Weights of a small mixture-of-experts language model, trained from scratch on English Wikipedia.
Size: 8 layers, width 512, vocabulary 39079, 146M parameters.
Experts: 64 experts in each of 8 layers, 192 tanh GELU neurons an expert, 6 picks a token, a sigmoid router.
Training: a variant of Adam for the experts, 1248M tokens, 10808 steps.
Below are experts of layer 3 (counted from 0) of a mixture-of-experts language model. Rows are named router (the router's row for the expert), down (a neuron's output weights, with its number) and show model dimensions 128-255. Each number is 200 + 40 x the weight over its row's rms, rounded and kept within 0 to 999.
After each expert's rows: "comes before" lists some tokens at least twice as common just after its tokens as in all text. This comes from a sample of Wikipedia text that the model never trained on. Tokens count by the router's weight.

# expert 6
router,176,136,193,208,245,122,202,214,210,188,190,229,141,181,178,142,206,136,165,185,294,89,175,206,243,219,157,234,107,256,174,158,207,155,253,165,197,209,141,140,160,224,124,160,207,148,120,189,124,258,192,245,233,197,175,204,203,228,167,216,166,268,224,197,256,251,176,219,249,196,179,189,261,239,158,124,193,152,165,253,255,164,299,244,211,190,256,204,166,237,161,140,232,249,227,162,209,209,186,199,166,194,216,211,170,180,158,266,191,177,202,132,188,164,238,184,185,207,217,225,228,236,193,107,226,239,204,205
down0,213,222,201,194,123,261,215,175,191,226,196,175,223,211,175,200,220,232,248,148,189,193,147,279,165,257,207,185,203,165,201,212,132,174,173,225,165,191,213,240,212,151,257,211,230,216,211,212,211,128,262,236,195,149,162,149,217,207,184,187,175,183,176,137,173,200,232,225,173,200,132,172,204,184,220,214,149,166,161,214,235,239,262,236,128,300,184,203,202,284,204,237,187,200,293,226,136,187,207,232,174,278,189,186,181,257,209,128,135,188,196,222,196,195,179,166,226,174,215,236,256,209,239,247,259,257,140,315
down1,240,197,193,266,238,281,244,218,121,193,209,244,180,199,199,162,166,135,197,217,201,190,169,132,158,211,199,225,205,187,226,203,201,278,155,243,195,113,244,199,159,140,229,260,216,177,164,264,222,113,169,199,161,205,222,152,226,255,159,169,159,212,229,244,218,226,204,221,145,180,207,167,221,193,205,227,240,256,149,270,184,185,161,180,285,196,223,198,171,190,237,109,283,143,119,224,187,182,189,159,203,115,236,145,227,214,224,149,190,284,212,145,225,115,200,205,164,193,231,192,182,142,194,124,169,201,174,222
down2,172,180,208,178,188,142,197,261,136,265,226,158,205,157,147,185,218,225,190,158,247,146,200,210,212,138,223,258,173,208,224,209,196,171,162,169,168,244,200,146,208,200,204,189,208,194,182,130,199,161,294,155,180,191,194,133,189,149,147,214,189,242,189,236,142,155,210,170,218,179,202,171,218,209,191,216,271,176,163,258,197,253,182,153,173,203,217,177,176,181,204,185,186,258,245,157,219,230,206,218,216,209,201,201,145,227,102,212,179,214,182,240,179,198,151,255,242,213,220,243,181,190,238,233,300,209,175,183
down3,147,257,140,223,241,233,213,253,226,87,259,272,130,220,220,214,184,254,178,238,171,244,263,172,176,189,246,172,185,288,202,240,215,234,180,264,172,156,188,210,219,185,225,224,260,251,254,206,196,168,179,146,201,251,135,162,227,250,194,188,233,227,168,169,219,170,171,226,174,136,214,130,259,97,215,259,241,181,141,174,219,232,221,254,262,142,257,197,133,164,177,249,164,171,232,247,196,231,193,262,191,177,217,179,214,243,282,245,236,221,183,162,142,122,220,143,203,214,251,163,213,142,130,159,223,229,234,180
down4,150,170,236,138,191,221,230,205,192,246,224,241,246,210,122,160,223,179,242,246,145,160,234,195,214,138,133,239,136,232,171,272,252,154,194,170,223,194,132,199,208,155,223,183,201,243,268,222,231,262,186,176,243,227,195,219,219,125,199,193,143,213,137,252,177,258,217,185,170,208,219,167,196,172,229,224,233,244,196,229,158,191,191,244,234,218,225,177,189,245,134,221,197,192,150,154,197,213,238,213,229,140,173,207,163,220,272,180,187,103,163,155,186,245,239,225,250,197,238,186,189,222,238,182,178,162,228,166
comes before: ")", "–", ".", " |", " | ", ")."

# expert 37
router,146,216,219,214,144,149,281,207,253,182,230,235,201,187,240,171,127,160,235,213,241,173,261,255,239,195,189,207,164,230,164,233,167,200,199,236,124,222,218,148,207,222,178,216,213,165,188,150,198,218,173,218,154,199,214,265,211,152,209,193,185,271,188,162,213,150,171,193,294,219,209,203,258,189,172,174,197,179,177,189,213,192,247,228,182,161,117,170,227,232,142,235,200,224,216,188,122,191,173,232,180,226,148,234,229,153,254,250,277,209,214,258,191,164,229,201,213,152,248,206,195,264,227,179,190,214,227,168
down0,204,174,263,169,166,191,224,189,175,173,311,207,210,203,192,217,273,200,206,183,243,208,210,169,288,205,192,200,197,163,160,191,215,186,234,181,186,126,159,252,224,228,128,185,159,210,168,199,220,214,216,275,194,207,285,236,275,248,195,173,146,235,230,138,195,202,209,147,207,252,196,188,165,144,181,200,188,273,175,121,168,175,212,155,164,193,252,208,275,212,115,168,206,154,169,230,229,168,216,142,218,156,222,224,223,204,107,242,160,168,248,217,213,229,219,233,180,190,213,198,258,319,189,178,177,180,257,179
down1,120,95,173,180,195,162,119,177,175,201,158,123,235,225,181,243,214,241,146,237,196,211,184,215,199,219,235,193,210,242,143,182,288,210,190,189,231,157,193,205,273,215,180,131,187,233,184,231,172,132,188,191,249,212,261,268,189,158,220,214,201,212,136,271,208,205,230,244,181,132,170,144,272,230,169,222,191,167,179,197,193,205,239,234,183,192,243,185,142,296,250,218,144,238,192,203,222,150,271,205,223,182,136,191,203,149,175,168,225,200,287,90,183,173,142,176,248,255,97,205,180,195,222,187,171,176,228,244
down2,219,200,202,151,174,154,198,240,186,301,234,178,213,258,243,201,135,216,139,122,216,197,249,190,255,180,204,212,180,247,232,217,210,189,224,215,199,168,168,275,174,147,184,168,110,229,262,298,178,139,212,127,212,219,213,228,252,236,221,239,176,199,191,214,279,166,232,183,270,177,213,196,280,143,217,244,197,232,189,149,229,260,214,277,195,194,236,229,226,217,194,239,269,153,168,209,238,245,204,217,195,241,175,179,209,184,191,185,161,171,201,153,147,207,188,158,207,263,167,267,244,212,79,199,208,227,220,142
down3,245,212,215,272,183,204,153,215,270,194,277,195,124,141,189,148,184,192,180,180,158,227,232,181,209,201,206,237,216,219,204,31,180,123,245,242,213,227,236,236,225,169,201,169,155,140,166,238,131,193,221,191,243,166,181,198,212,213,155,194,250,222,161,167,207,199,260,230,193,160,133,237,198,191,185,211,142,180,198,168,193,191,130,218,197,252,220,323,215,214,234,196,200,208,189,204,168,227,223,151,170,225,162,218,161,151,170,196,218,150,216,232,225,175,211,262,169,278,224,170,176,210,222,180,238,142,194,313
down4,221,203,218,255,162,219,211,177,250,197,201,173,180,228,208,158,129,298,139,285,134,138,247,224,213,131,202,202,181,153,286,242,173,236,205,187,242,172,143,146,174,171,222,264,228,138,195,196,249,201,239,201,207,196,125,178,186,222,202,229,192,260,251,233,219,162,181,188,211,217,204,212,258,163,145,161,241,179,257,170,253,215,234,165,181,125,171,157,166,264,198,190,241,218,172,201,238,255,184,215,201,240,212,196,271,172,208,149,174,252,179,218,130,233,198,195,188,214,123,189,140,225,141,263,180,147,163,107
comes before: "\n", "–", " |", "′", "\n\n", ":"

# expert 2
router,223,168,200,205,139,175,172,230,211,183,211,164,189,135,208,151,194,135,224,142,255,160,252,154,284,182,191,217,168,189,230,237,158,253,305,251,195,210,202,236,209,208,230,180,111,122,192,125,174,212,248,328,182,193,204,222,194,222,195,207,182,178,237,261,181,197,109,164,211,221,237,162,318,154,268,166,227,250,160,184,314,202,221,167,236,196,216,126,152,194,158,185,185,217,240,159,190,94,187,209,119,222,200,156,256,195,233,193,96,163,215,202,153,206,171,175,203,183,185,302,225,268,222,180,242,189,211,182
down0,207,209,222,179,140,202,266,156,204,234,176,211,218,164,190,210,172,224,141,170,174,233,210,176,219,252,230,202,139,235,266,180,256,208,262,182,185,235,199,232,170,172,200,206,179,229,202,153,191,195,201,170,232,196,239,197,238,182,225,218,169,221,182,194,104,261,166,185,156,208,205,184,158,211,161,192,204,179,230,181,177,222,240,170,187,200,130,250,176,184,153,194,156,257,179,215,201,270,209,254,226,210,180,233,178,206,203,337,136,174,213,229,233,240,245,207,224,203,283,165,226,110,164,179,303,147,183,211
down1,156,243,132,134,263,215,157,182,299,196,248,152,163,197,219,233,170,216,181,256,223,202,247,219,154,198,179,186,214,144,208,271,221,143,160,247,198,201,120,164,105,216,164,134,204,164,79,256,213,128,187,258,250,189,154,209,119,176,172,192,275,222,213,128,192,168,199,258,162,224,233,166,181,173,206,244,144,247,176,270,218,159,209,145,183,201,178,233,237,200,168,233,209,204,261,200,187,239,247,241,249,245,219,277,161,213,192,182,272,282,153,185,164,222,172,152,234,200,186,172,124,204,130,199,120,277,218,250
down2,200,250,231,64,148,169,188,239,243,265,208,232,108,262,213,187,180,174,155,204,234,208,180,184,163,169,301,182,174,234,192,172,201,239,173,194,217,171,159,161,226,168,209,184,259,232,238,199,201,161,187,183,149,200,178,150,208,152,212,268,205,266,148,183,159,234,249,197,196,236,172,206,195,228,220,193,246,147,169,124,111,134,225,279,175,206,194,239,227,174,248,174,266,184,193,228,178,267,211,166,234,151,211,195,227,279,197,183,242,231,198,229,217,160,198,185,136,204,120,170,219,154,277,264,161,269,162,199
down3,165,180,195,143,175,157,128,189,197,231,228,163,264,190,237,256,195,213,292,217,202,198,228,267,284,186,188,243,171,131,253,259,250,218,221,264,230,221,228,76,197,232,261,173,162,220,156,222,217,232,179,234,216,268,168,226,195,206,181,216,152,229,140,198,179,171,197,226,190,146,166,215,212,162,208,288,150,189,231,281,229,117,204,206,147,190,254,157,244,239,162,254,196,205,153,225,243,134,227,243,214,173,192,226,178,178,226,161,204,149,279,200,172,224,227,202,194,228,196,181,243,266,212,220,209,234,195,212
down4,214,210,237,191,260,205,137,163,222,152,182,212,163,179,202,192,199,187,251,217,249,203,211,181,220,198,176,185,201,214,202,204,223,232,241,195,186,135,232,252,256,277,252,242,205,247,245,241,132,216,195,268,168,237,157,195,159,243,203,250,192,81,138,198,235,208,232,237,250,204,189,178,318,199,194,216,248,200,166,198,308,186,223,231,219,252,232,195,191,237,156,166,200,204,212,147,199,256,183,193,182,237,226,218,168,162,272,174,180,204,192,181,157,220,214,153,200,263,152,232,139,212,226,232,155,207,151,193
comes before: " | ", "0", "–", "2", " |", "; "

# expert 61
router,198,225,158,228,191,136,164,216,186,220,152,165,214,178,200,216,185,223,140,162,220,152,220,206,251,236,186,262,127,250,162,226,156,178,239,178,172,287,203,286,283,248,211,173,180,177,193,114,200,263,171,224,172,138,272,244,238,155,219,162,182,212,156,207,165,171,205,191,211,204,226,180,180,243,194,201,177,221,210,184,223,222,246,182,257,191,234,179,239,137,118,230,227,270,214,213,178,205,138,247,155,146,208,227,215,172,236,207,163,249,219,187,174,175,204,170,158,315,190,258,171,256,179,270,191,176,198,183
down0,237,275,208,219,212,171,232,164,228,188,175,75,233,230,283,204,169,209,229,136,194,259,160,196,184,188,221,200,186,165,146,258,160,211,242,170,247,160,203,208,212,164,185,225,171,240,234,177,188,147,135,236,232,169,231,215,218,142,186,163,212,235,218,219,168,155,223,292,167,237,178,175,235,171,195,184,202,179,187,204,199,230,242,166,174,163,155,232,156,70,184,228,252,188,162,256,134,172,278,202,216,111,183,229,232,217,146,169,184,268,217,200,199,248,157,201,179,188,185,218,189,168,220,209,220,232,178,180
down1,275,213,189,236,243,213,222,137,201,283,231,147,216,219,186,211,190,229,226,132,165,192,222,258,214,226,247,212,162,215,154,249,159,222,150,258,198,234,157,257,201,183,145,158,177,158,197,203,249,146,272,213,159,210,179,226,224,223,141,166,137,158,208,191,211,229,275,190,235,242,203,177,245,245,294,209,258,148,239,272,264,232,187,233,137,163,186,152,188,249,230,263,177,211,252,216,187,216,296,191,170,228,221,109,246,179,226,247,192,122,149,138,231,271,277,209,250,149,247,243,180,215,210,117,166,228,187,172
down2,119,88,247,136,166,167,253,170,248,226,206,155,201,214,153,266,273,207,241,182,183,197,205,170,203,176,276,219,235,249,195,175,262,272,138,110,195,242,221,283,233,170,203,152,214,234,183,197,169,163,223,255,214,240,182,160,152,237,173,223,232,160,209,210,166,273,190,166,197,207,255,182,193,220,149,270,247,156,173,121,221,179,196,218,204,184,221,172,217,238,183,253,207,164,121,186,258,212,256,188,171,238,205,167,184,238,198,141,213,229,197,77,178,198,151,160,202,279,182,244,164,195,238,190,174,264,148,226
down3,216,225,243,219,117,223,195,201,196,192,232,243,208,140,218,121,155,239,254,153,257,281,211,184,188,177,228,212,194,223,206,119,163,282,201,263,305,169,236,245,174,126,206,229,168,233,212,242,214,190,146,187,219,125,159,253,222,197,179,231,178,183,174,229,187,167,146,199,159,127,180,233,181,221,191,170,249,150,227,174,128,179,238,238,239,180,164,250,151,197,148,100,172,205,142,176,227,284,273,199,176,190,154,213,225,248,139,225,154,226,230,193,204,174,200,232,188,208,227,120,135,174,219,166,316,220,189,205
down4,196,166,231,258,198,248,241,187,184,229,272,141,187,242,193,153,173,274,165,216,218,172,203,178,218,332,154,147,218,143,234,168,191,225,274,154,138,177,169,182,202,225,227,255,162,175,261,199,190,150,199,148,175,196,215,167,135,175,290,158,242,277,188,258,234,151,225,211,180,151,158,219,217,237,151,189,182,288,193,196,162,219,177,211,228,226,149,162,283,175,169,245,202,239,187,212,209,176,208,219,181,201,165,213,247,176,159,133,202,207,181,172,164,171,212,212,140,242,247,133,204,217,184,245,181,203,206,217
comes before: ", ", " | ", ".", "–", ",", " |"

# expert 38
router,247,199,179,166,236,220,237,202,200,195,205,209,216,205,217,128,145,302,170,194,146,166,249,140,227,217,210,213,160,142,266,215,130,161,183,249,230,268,218,221,159,170,256,220,135,77,173,245,203,216,160,264,271,193,253,219,146,155,237,276,202,258,216,217,247,202,200,183,229,255,240,277,264,219,165,173,209,222,165,164,222,147,192,204,169,211,174,207,229,269,180,94,243,220,199,205,92,167,114,200,213,208,191,220,238,198,184,223,192,143,180,213,193,255,228,225,176,168,223,235,201,227,146,196,262,240,192,260
down0,188,186,199,221,263,205,253,157,216,220,228,160,172,186,157,151,185,212,243,145,190,239,210,216,259,184,198,236,257,239,207,219,222,213,216,195,211,207,168,151,167,190,162,170,180,160,187,150,245,210,241,207,175,196,221,226,191,233,160,206,147,142,203,107,234,210,198,129,236,264,221,250,197,220,204,162,244,187,106,271,171,236,264,260,226,262,192,266,194,227,172,265,235,222,164,134,188,141,201,261,163,185,209,159,135,204,173,128,225,188,208,169,245,221,159,187,202,121,197,265,177,197,242,119,201,153,170,204
down1,238,150,120,238,185,164,235,229,190,227,222,179,256,166,196,176,161,113,200,288,224,267,236,256,191,242,220,206,234,164,125,183,182,232,179,197,184,180,201,198,145,175,226,237,135,161,243,179,176,256,196,197,207,301,223,279,241,205,245,143,261,227,176,240,267,145,215,114,258,111,210,215,193,185,179,254,199,201,139,141,232,216,197,184,208,166,253,234,249,184,185,236,300,318,138,183,235,210,243,197,146,174,160,168,190,140,191,168,176,222,248,245,196,153,195,239,195,185,197,273,148,187,178,209,185,174,194,209
down2,153,250,146,171,152,211,179,140,238,226,246,206,232,160,155,171,198,237,252,194,176,211,152,285,156,197,260,177,220,248,158,230,214,283,187,205,200,188,207,152,230,153,236,217,186,186,227,238,201,237,175,198,126,168,191,185,183,294,138,149,238,210,107,285,205,254,226,228,200,163,176,188,242,215,176,154,203,249,196,271,180,186,201,209,195,263,159,200,216,228,182,174,194,224,71,240,205,215,137,231,168,188,179,251,248,148,207,233,220,186,257,155,221,213,155,265,213,226,230,186,266,218,237,167,175,178,162,220
down3,217,244,149,111,276,154,226,250,130,170,178,198,205,212,235,236,200,277,237,266,184,207,182,229,163,206,205,178,192,185,149,159,143,197,210,213,164,93,181,156,173,201,176,246,174,178,191,223,211,169,272,175,310,205,216,199,209,153,196,196,124,187,145,227,245,277,197,238,247,189,179,200,228,194,231,247,200,156,205,173,200,227,235,245,165,192,188,177,195,146,302,209,252,196,198,296,207,182,171,211,230,199,215,159,223,196,223,177,204,242,203,193,183,213,125,289,221,212,232,227,127,269,123,159,207,204,192,257
down4,189,211,202,205,173,175,160,243,153,165,281,240,270,234,250,251,187,170,252,121,208,153,265,184,251,217,126,217,229,162,198,196,180,205,209,200,234,268,291,119,147,230,219,198,233,156,206,222,132,216,191,184,229,224,170,234,226,163,203,136,262,230,217,287,168,231,189,177,188,260,243,180,168,208,208,138,240,160,220,207,216,176,181,263,142,184,183,164,144,198,223,159,225,152,175,186,203,226,272,162,112,271,224,183,231,209,175,212,185,255,195,202,258,201,260,157,161,199,316,183,161,208,197,220,258,208,223,185
comes before: " | ", "–", " |", "0", "| ", "; "

# expert 36
router,179,186,206,174,188,170,188,224,115,215,224,153,217,180,198,222,206,186,158,188,174,150,162,182,262,198,197,167,194,175,157,151,210,121,240,180,194,236,190,179,240,244,160,210,216,172,182,185,184,225,236,285,154,239,212,185,198,215,190,224,177,173,161,266,211,198,155,239,238,166,213,209,224,217,198,204,219,170,154,252,286,212,149,138,217,220,223,169,234,192,139,134,206,199,264,196,187,201,186,185,277,136,178,243,200,98,224,181,206,214,179,205,254,225,210,228,124,260,286,229,249,181,189,139,164,194,229,287
down0,257,183,182,213,257,98,227,265,168,207,276,125,247,163,188,208,192,193,164,215,158,221,172,134,177,201,222,258,236,201,187,228,175,211,192,205,221,261,283,193,201,213,264,183,249,217,82,234,196,150,269,226,202,196,168,208,238,267,250,193,218,144,227,212,214,203,202,162,261,226,169,157,207,203,242,201,256,250,273,186,186,161,238,155,194,232,244,133,146,211,206,178,266,198,270,227,252,178,238,204,165,157,213,180,193,250,207,142,195,171,195,189,220,208,205,181,190,203,135,211,143,241,211,259,245,249,262,169
down1,208,177,228,243,153,212,153,221,258,124,176,124,189,233,197,210,192,215,232,196,232,217,197,173,231,167,146,170,212,235,167,171,234,200,169,210,212,208,191,181,234,211,185,207,208,251,212,320,213,249,215,218,170,198,235,246,159,209,213,183,185,262,257,211,185,204,163,233,177,176,216,208,219,189,191,188,234,212,196,207,191,176,281,190,222,313,152,300,230,194,156,176,189,249,196,237,171,224,119,244,227,147,216,151,212,243,193,183,221,290,320,212,184,150,170,200,205,191,167,227,217,194,215,210,174,125,145,237
down2,166,218,224,162,244,267,212,171,255,206,145,206,131,257,143,156,178,219,218,267,234,174,197,164,212,180,204,196,184,172,265,198,243,254,253,187,187,127,192,217,257,197,202,194,207,207,158,296,221,270,159,210,190,191,186,213,237,286,197,188,237,156,149,211,188,174,167,163,258,153,212,119,186,232,208,210,217,230,203,225,168,163,207,162,190,190,113,193,216,198,191,164,226,201,139,169,113,276,225,201,200,221,198,215,123,192,177,165,276,235,184,194,61,315,163,203,191,185,169,263,201,210,259,157,168,203,189,195
down3,161,210,173,153,290,184,176,240,256,156,262,172,173,212,209,245,191,263,209,241,228,207,185,235,205,222,177,192,185,206,202,238,246,287,214,177,207,165,138,199,163,179,197,187,237,162,206,213,240,205,196,184,180,212,210,230,180,234,264,234,211,192,202,289,257,270,247,202,169,141,195,220,203,217,138,291,273,133,271,200,203,138,158,253,234,259,178,193,187,255,204,140,146,250,126,189,224,188,200,207,174,169,129,171,187,210,207,210,220,144,260,160,160,194,220,297,183,188,166,215,237,195,167,171,229,105,250,162
down4,181,203,199,210,194,204,173,229,181,130,263,190,171,107,193,281,210,152,228,176,181,263,207,148,177,201,225,212,179,126,282,229,272,199,214,159,248,235,214,226,182,226,178,171,279,217,165,196,202,179,217,148,215,264,181,265,199,238,245,184,167,174,147,146,281,210,185,245,208,143,285,221,219,214,246,196,218,192,242,148,185,193,197,237,212,205,230,178,164,207,177,268,151,229,237,245,264,169,266,263,145,200,211,214,228,224,216,189,160,241,249,243,206,200,218,148,147,198,216,177,150,181,191,228,212,226,236,121
comes before: ".", " | ", ",", "% | ", "% |", "%"

# expert 3
router,228,193,220,192,172,134,229,210,223,207,182,287,192,222,187,192,232,138,155,182,207,239,201,224,179,154,245,147,221,204,225,166,175,177,234,199,218,259,225,254,165,227,210,193,185,192,252,169,226,208,184,217,207,215,135,214,213,186,222,245,222,168,228,274,239,231,196,133,229,223,269,152,195,203,228,171,252,206,229,144,165,202,207,224,224,155,144,179,170,226,277,161,231,314,219,149,173,187,172,224,167,132,205,196,251,202,176,261,188,147,219,222,214,288,204,221,163,138,183,291,229,244,213,152,236,179,232,215
down0,145,170,129,142,255,275,219,247,228,116,221,202,177,216,136,245,196,198,180,238,248,270,285,256,230,193,169,202,127,186,197,240,256,219,191,222,227,193,234,208,253,159,180,166,218,137,216,200,247,209,143,204,145,204,115,116,208,205,217,258,154,192,158,206,159,207,240,152,183,147,253,157,198,131,202,196,192,224,180,195,148,148,242,171,156,227,219,228,226,151,250,198,195,231,181,190,167,194,215,173,164,249,150,168,200,192,102,75,182,202,167,242,255,187,189,203,188,239,181,241,179,163,237,160,190,230,151,164
down1,198,231,159,187,206,129,179,179,156,236,167,190,182,157,185,191,198,202,150,206,248,145,227,181,192,158,195,182,238,188,225,183,263,170,156,188,249,178,211,177,223,178,233,163,222,194,212,242,175,209,196,200,221,251,180,233,102,185,228,290,230,171,182,203,196,257,196,180,180,220,283,172,194,160,166,208,250,293,114,249,153,157,139,179,203,238,173,123,238,181,184,156,197,279,152,125,215,177,72,176,181,209,149,256,203,259,221,130,184,211,170,201,179,221,172,215,154,197,203,171,229,202,235,153,261,225,159,153
down2,145,141,153,161,190,228,184,236,225,224,204,236,220,203,203,209,257,223,195,190,171,230,164,174,210,163,274,177,164,213,162,177,122,120,176,200,198,209,203,213,236,190,148,226,178,262,230,204,210,135,176,171,138,145,197,162,260,190,218,239,172,176,215,192,192,134,191,211,176,227,204,185,197,184,241,237,244,245,163,198,199,282,211,174,263,222,233,239,175,223,156,322,162,161,222,268,204,246,223,213,209,138,279,271,214,229,172,182,180,214,228,200,232,249,188,228,197,259,110,219,173,194,169,207,198,196,195,228
down3,231,197,153,192,204,270,288,189,246,187,203,192,159,138,195,171,218,211,258,148,146,178,130,200,251,150,194,191,247,162,118,259,198,139,121,201,185,192,146,203,180,222,186,225,170,233,210,208,217,216,151,225,214,198,206,219,242,154,183,120,160,140,282,176,176,164,264,233,157,246,212,156,119,207,281,194,184,178,263,206,262,174,128,216,223,244,232,214,196,202,231,188,201,199,211,213,173,205,244,154,271,253,265,214,129,248,209,163,156,193,245,210,245,219,223,228,283,211,214,190,168,172,194,234,225,150,203,190
down4,193,162,206,199,237,255,164,210,157,229,173,187,231,211,211,206,207,181,164,168,194,178,189,246,193,269,169,214,215,237,155,242,195,176,141,217,149,224,140,193,214,197,181,217,241,196,180,231,278,127,252,181,213,224,168,175,280,295,249,222,191,251,177,227,204,204,172,192,149,196,145,138,231,161,243,217,198,207,230,155,224,209,156,249,166,108,157,200,221,353,280,265,183,163,224,155,231,233,207,187,240,199,130,178,194,138,255,213,194,173,181,202,266,168,197,227,181,234,164,210,164,216,215,179,182,226,252,196
comes before: "| ", "|", "-", "- ", "2", "  -"

# expert 56
router,276,192,202,142,191,235,167,204,209,179,178,227,141,188,229,235,171,239,230,212,168,236,132,228,169,173,256,195,213,213,316,240,256,219,222,201,162,179,241,204,247,169,247,201,224,136,171,229,151,255,198,210,159,187,183,129,235,208,177,194,230,173,146,232,198,233,165,197,164,227,196,219,179,138,207,233,205,252,156,181,253,234,242,252,138,177,206,265,162,203,281,202,200,188,295,183,243,237,144,228,124,172,176,213,146,105,160,226,187,194,181,228,136,192,153,191,209,175,188,195,226,181,210,176,206,183,222,209
down0,189,144,251,261,176,182,215,235,235,216,233,146,232,224,216,209,177,204,215,234,156,245,229,226,209,236,240,164,251,228,134,188,209,235,257,202,274,259,190,130,238,216,170,215,248,209,201,216,224,152,157,244,259,275,208,261,194,233,256,218,236,188,162,217,226,214,160,227,238,230,137,122,130,153,229,214,217,257,216,258,195,225,170,216,190,252,183,229,232,201,220,193,291,201,204,215,191,194,209,241,177,206,162,152,227,274,223,238,182,196,154,266,186,203,189,189,197,230,152,229,215,201,223,220,250,197,189,169
down1,126,203,176,222,192,242,222,268,228,181,210,219,162,153,171,211,135,188,198,177,172,228,194,152,141,191,240,235,222,175,171,162,214,242,205,282,224,145,172,235,177,178,266,242,153,133,151,177,151,209,146,149,178,187,234,214,164,200,223,308,166,178,187,252,175,213,172,225,253,184,191,163,196,232,223,180,144,162,189,260,164,198,227,188,170,155,202,216,217,241,226,167,166,228,240,155,148,246,175,249,227,158,198,217,183,202,137,200,234,227,183,234,216,189,209,281,253,148,257,164,153,117,132,277,226,136,159,132
down2,273,199,175,196,206,221,193,218,205,184,225,167,213,183,167,140,211,219,148,140,177,196,210,280,181,222,274,117,172,224,170,236,134,291,202,181,182,226,198,211,158,216,210,194,169,225,253,155,263,187,188,218,212,192,261,208,174,237,201,182,135,217,240,124,230,287,268,180,229,171,167,186,208,186,262,226,222,246,201,198,212,165,231,154,186,213,162,243,204,158,234,203,187,203,199,247,194,147,174,222,178,180,170,247,106,300,230,177,220,216,185,147,218,147,191,149,224,208,215,179,217,215,253,159,283,214,173,263
down3,194,194,242,214,205,158,201,213,139,203,241,118,130,165,161,196,211,155,204,202,160,190,239,156,215,241,241,217,267,216,180,119,216,122,139,285,242,133,185,156,230,206,229,259,257,172,177,130,215,202,178,258,276,218,239,259,180,126,213,231,221,184,269,184,186,225,226,204,207,261,173,239,207,167,253,177,173,266,262,217,196,201,146,196,292,216,141,249,236,169,254,136,190,194,232,165,238,145,185,102,144,175,146,215,247,228,219,236,226,163,206,191,239,266,210,195,204,201,206,200,227,178,238,277,167,143,164,263
down4,198,193,206,252,167,238,255,192,185,236,104,243,158,207,113,201,201,186,234,210,209,204,196,255,162,180,180,200,220,217,197,208,271,176,147,175,251,223,141,138,159,226,174,145,222,166,273,167,233,214,219,165,228,253,153,140,198,220,220,229,259,163,205,186,219,238,211,221,224,174,239,286,191,196,124,228,176,198,119,216,220,107,169,158,230,183,162,183,265,150,256,254,185,207,154,147,137,192,203,228,277,140,235,241,197,261,206,185,245,183,250,200,192,230,164,170,227,204,216,173,167,170,244,224,258,299,201,194
comes before: "1", "2", "3", "4", "6", "5"

# expert 52
router,265,168,169,216,177,176,196,175,207,237,177,174,209,187,222,195,188,160,244,242,215,172,226,237,192,226,224,206,117,152,122,219,148,180,275,193,167,259,216,150,190,202,248,229,165,161,289,197,139,213,216,188,233,220,227,215,172,232,242,199,177,249,132,292,247,191,161,162,224,228,230,243,258,218,190,223,249,192,187,145,262,241,230,190,243,210,236,209,194,183,241,212,193,205,165,213,124,165,149,212,205,228,180,180,205,200,243,172,158,211,136,213,147,237,219,190,243,140,180,197,154,169,196,244,189,189,241,206
down0,227,213,128,269,229,171,183,218,201,200,211,164,221,161,212,148,266,218,192,205,229,214,234,193,219,201,161,256,197,179,230,211,186,183,251,119,298,248,155,204,200,192,172,154,188,209,246,257,276,228,225,199,179,166,178,215,128,213,203,215,176,108,239,164,226,203,224,223,233,208,228,233,236,217,117,127,164,183,186,118,174,130,153,199,197,217,174,197,194,197,212,233,159,217,269,208,213,193,224,203,206,248,213,189,195,186,135,133,189,167,175,183,199,200,174,185,196,207,258,207,298,191,193,259,169,251,279,216
down1,216,176,137,204,205,137,251,265,172,214,201,254,248,233,151,174,196,171,170,199,122,225,240,219,155,229,172,199,170,178,236,162,258,177,298,225,219,148,220,182,183,219,178,172,202,250,202,255,180,189,162,220,193,171,193,212,214,241,236,212,270,135,239,148,245,245,251,144,199,164,107,198,164,177,155,185,242,197,203,241,155,259,195,164,245,249,221,291,177,205,248,155,164,246,262,224,185,159,236,181,202,101,213,208,249,206,152,180,268,159,237,206,193,146,169,255,150,207,226,209,244,205,159,194,125,220,219,279
down2,243,182,295,157,175,199,185,211,215,215,326,242,136,224,220,152,135,197,108,212,174,254,201,244,211,149,158,213,153,180,317,155,192,257,118,169,189,143,182,247,252,179,160,229,219,188,237,219,247,189,185,183,157,208,189,232,148,176,181,213,282,160,229,253,231,175,241,218,216,200,220,103,226,189,215,197,213,183,244,239,223,149,213,237,223,158,207,203,281,269,315,166,200,221,162,176,182,157,274,211,208,131,169,91,133,170,283,168,221,230,221,200,115,244,209,191,210,231,183,239,220,165,239,225,225,202,223,172
down3,252,259,210,173,234,195,232,180,228,223,251,232,239,106,223,181,235,164,189,227,167,152,167,244,174,249,195,272,141,238,232,162,218,155,162,242,188,146,226,157,271,201,176,207,215,196,210,280,236,220,285,245,168,116,208,259,204,152,193,207,155,189,170,173,179,201,200,190,138,189,113,165,163,213,234,221,236,256,248,253,161,164,224,272,179,166,140,238,239,248,216,138,266,185,151,238,231,208,238,169,185,192,234,261,156,173,102,244,235,217,233,221,201,172,142,308,196,201,245,232,161,135,205,120,261,147,191,159
down4,194,187,162,146,256,148,239,201,176,218,250,139,175,198,216,198,208,262,155,268,209,226,189,204,213,172,245,307,214,158,152,133,250,144,184,197,265,150,228,161,233,223,195,166,209,188,246,208,182,211,208,139,177,143,172,154,192,237,199,168,217,102,198,181,184,251,274,167,193,252,173,258,174,185,202,196,214,177,193,271,211,167,118,234,236,210,204,208,242,152,184,159,172,181,266,191,190,258,152,145,235,193,245,190,186,234,181,144,204,227,349,234,277,193,198,236,256,158,197,225,224,189,194,244,211,249,249,208
comes before: "\n", "2", "1", "\n\n", "=", "–"